config = dict(
    n_experts=64,
    d_expert=64,
    activation='silu',
    router_logit_norm=1.0,
    init_std_router=0.0107,
    norm_eps=1e-06,
    optimizer='muon_variant',
    beta1=0.93,
    grad_clip=1.0,
    dataset='wikipedia_en',
)
Below are experts of layer 4 (counted from 0) of a mixture-of-experts language model. Rows are named router (the router's row for the expert), up (a neuron's input weights, with its number), down (a neuron's output weights, with its number) and show model dimensions 0-63. Each number is 128 + 24 x the weight over its row's rms, rounded and kept within 0 to 255. Numbers have three digits each.
Before each expert's rows: "comes before" lists some tokens at least twice as common just after its tokens as in all text. This comes from a sample of Wikipedia text that the model never trained on. Tokens count by the router's weight.

# expert 61
comes before: " ", "\n", " —", " +", " −", " X"
router:174165130150117154133144110139095131117136129126118091123104117137110137162114147141116192101139176170137123169099087160103129133127114097087103103138124072126136148147138128143097099101124107
up0:112107090141146081149069100111121114193107209122169130126138122135087135140146117122110119107112149136140099120146156129119135146148090172135085071117146098116093113090142128135145145100116120
down0:124152128099158170113117157093086090141136111135135097114086111111121157102087125126187116087118144161117153155078147096127149099087085163121155141123134149137123137140131116144131112173128110

# expert 11
comes before: "1", "2", "3", "9", "0", "4"
router:134149121152110132120122102168188101140118138099152094101171156123107129162124140121160127159113144093154151131119164088136122131141125135174125112119165125161111137174166138142094115164158109
up0:117153122132144143116094153108192080152122128135094145126140128130119095128146122092097136113096151150114082155099085080117119146090103151160098149161105115145155101116165134152098093147123125
down0:085087115107109131149134139149117126142101144140158148102098113139138186135147139138140115133121109094136145134114148118120140142116142139128146107143155148168106110136104144081167093139129135

# expert 23
comes before: "–", " |", ")", ",", "7", "6"
router:142130151145127138109102143129140130145136121166157136161167103091108125138092107129130151090093136101130084127136092134116098101117138093132120108101106126135087108107153090125148134129138189
up0:145148155144126166159109104136140131090169147123141105134136134124149113177099144159151126153132120109091141113114154125082128108169146128134082128067113129094092158147106104121167090139111168
down0:114128093114124094126127137167079097102080158137087120094153103145137157162155124130146141100124142119162116117155158095112134130142174123100161117129105135131143138148133117153074135135127119

# expert 2
comes before: "2", "6", "5", "4", "9", "0"
router:128107156110153163117131142167085110117098170088108129175160150094083132122113118107104121078134069145152114105158111129109119101112140137112146116151151120137117120116167120103103147115143141
up0:114094150126134131114140120137110128122139128115094144188115151170157137122149147109154159138111103113190127122146143112132120114178156129097089124141144110133119103153173124147124170102116075
down0:096104161081128125103137141121147103157112145112093084127147145145130133152118133134140148188163116127133098149104123191095089146121117116115117100141144135123154106131123090088125150119132127

# expert 52
comes before: " ", "\n", " %", " Votes", " Title", " Candidate"
router:147123092142135175124126144132111109165099147123106181148159131122153100167120152136119158113162100148110083131127114131172118096094100154108149103134134084138148130133127126129125087114109106
up0:135114121163121155155143127118153136195154116164108063134117093103142143132128117178077140137132129127185120126154130107120175108128148120111109111135135095127128153091165123135155125119128162
down0:121077154162155092143117077123100137124145109119115155152110111172116127087146121109171155131117158082103105122096131134103124115134135156120119139112102139098142113073114116139128128129133109

# expert 16
comes before: "\n", "|", "-", "==", "The", "==="
router:114099116124130199159077141143125138139157118115098144112113112086131154115140135097106115154127179101145161122140148152115129104134156148117103107115122111087131130152134127089138179115102126
up0:133115132163147118144139144115127159093154174094133116088131169107134118125121150167139141116142138152126135122152111091159116123096158152141144148169138111130075154127092124077125131139072133
down0:131104123141113118120123105135126099129090148186092095126156098115112114164112148129075135118134155148147083114112147164140117120157126157099135137118123131109112128128159132123105115098151149

# expert 1
comes before: "\n", " The", " In", " He", " It", " This"
router:134133085103132146152134128094092122158175142140092112111161118198121170160141170131133150160120120094089104113109117122128138162147101114137134148106125121122144105118134164121141137113086176
up0:149121148109177118087122134132074110113154151146106144104126129104134105146122125097141104164143117152087157153093119083153164116104121125124165119114083101152102142130130096112113191163125138
down0:157148127133099118155159113129140129178076111104161077123092104144111156114206102156114103139117155092171136144125126148144124155101141094123144125182140137060103114089148135164130099108116138

# expert 48
comes before: "0", "9", "8", "7", "5", "6"
router:122118133137150165108133114156132087134138113164156094161141131105124099128135162127155139158133162096154156069122110152106112113157133119108156099136192103148118145109099134130126174168115147
up0:139129195169119144146180102133147155117130162096175113154132160137110112136130114114114119086132090072139068115118123144158105142132108072192108127134097150134133119118112139115110094090133139
down0:152134117074131107106086143112105138162119091131107140133148099116086149098109118137116132137119116149098112099164135125093130124113161100101115110127122124117118140130141101145170129166142103

# expert 26
comes before: " the", " a", " by", " an", " his", " as"
router:154094157148137100120156150118084095147142117173156138069160110122127122094139143123094108114126106168156098089138115110115142120122143118127092158101110144113114143108124141124133102138131108
up0:138122132148080120073109119118110138127146159149135071141124156147144120136092125121143140112147114203136135150129083123112120156136129169069125101138159128110106140100108113148107149165135107
down0:118117133094121102135109108131151145147122083082156170108144141098140159143130137102120174155145101126122116122141145137147161135123146090182105130119103167136134095115141125140176123116110119

# expert 0
comes before: " |", "1", "0", "2", "3", "4"
router:138175156134154143155143118146139105086168130093117098140090159111120138180099127147140164145122118119118160163112109131102127164124155101103061091120143115126133149141107138148117165122098134
up0:115111078134168103144106133134143140155121152145117101111169122075110126151133118143123142110161115149144107136112103099159171108115146097095156144139156114122105112136162140116112081159079145
down0:124098089133153093126133109163154143122119113085139131145124081128116133148117136140136096142125132095118114173098137086132139129129108112115167108088095111080109120122106143142147153137116132

# expert 35
comes before: "0", "9", "8", "7", "5", "6"
router:082162125129131166099131119140122162172119147137139157159096161141124116120139135142132090126096111124135126105173140153127123170120106141161150128181106087178106144125106138167132100122130097
up0:137118109115100142119139133119122140154142120108130129113083107106111134148128150127175110086092115125185137127148151100153161093082083176122148135159129112155136128157173121106115117145099113
down0:136097117135133114132145147138169136146141160105133134108153133121175126123149114147095122128108115110169090119079148143120123182181123122134129164131179132131143153134121130151134114131123146

# expert 60
comes before: " ", " \"", " The", " Born", " •", " List"
router:131132134129132143112110108127152097125145130115128145150136124107103122135102147094105127119146101138193114148136170137125160076112161133151150114122139163185146133106111146092170128095127163
up0:116134115125162112119140127148142139163129133126076139118131118120154118147121110145155124148131116156070125158144182107167130071139147138140134163148167131107111083128123137099167126112100131
down0:147120151113164103136138138095130108118118095127132134100141160134111136102144127071102163099125122118140137107104092120125110193132121092134110158106110112121146117098125128141120141121167144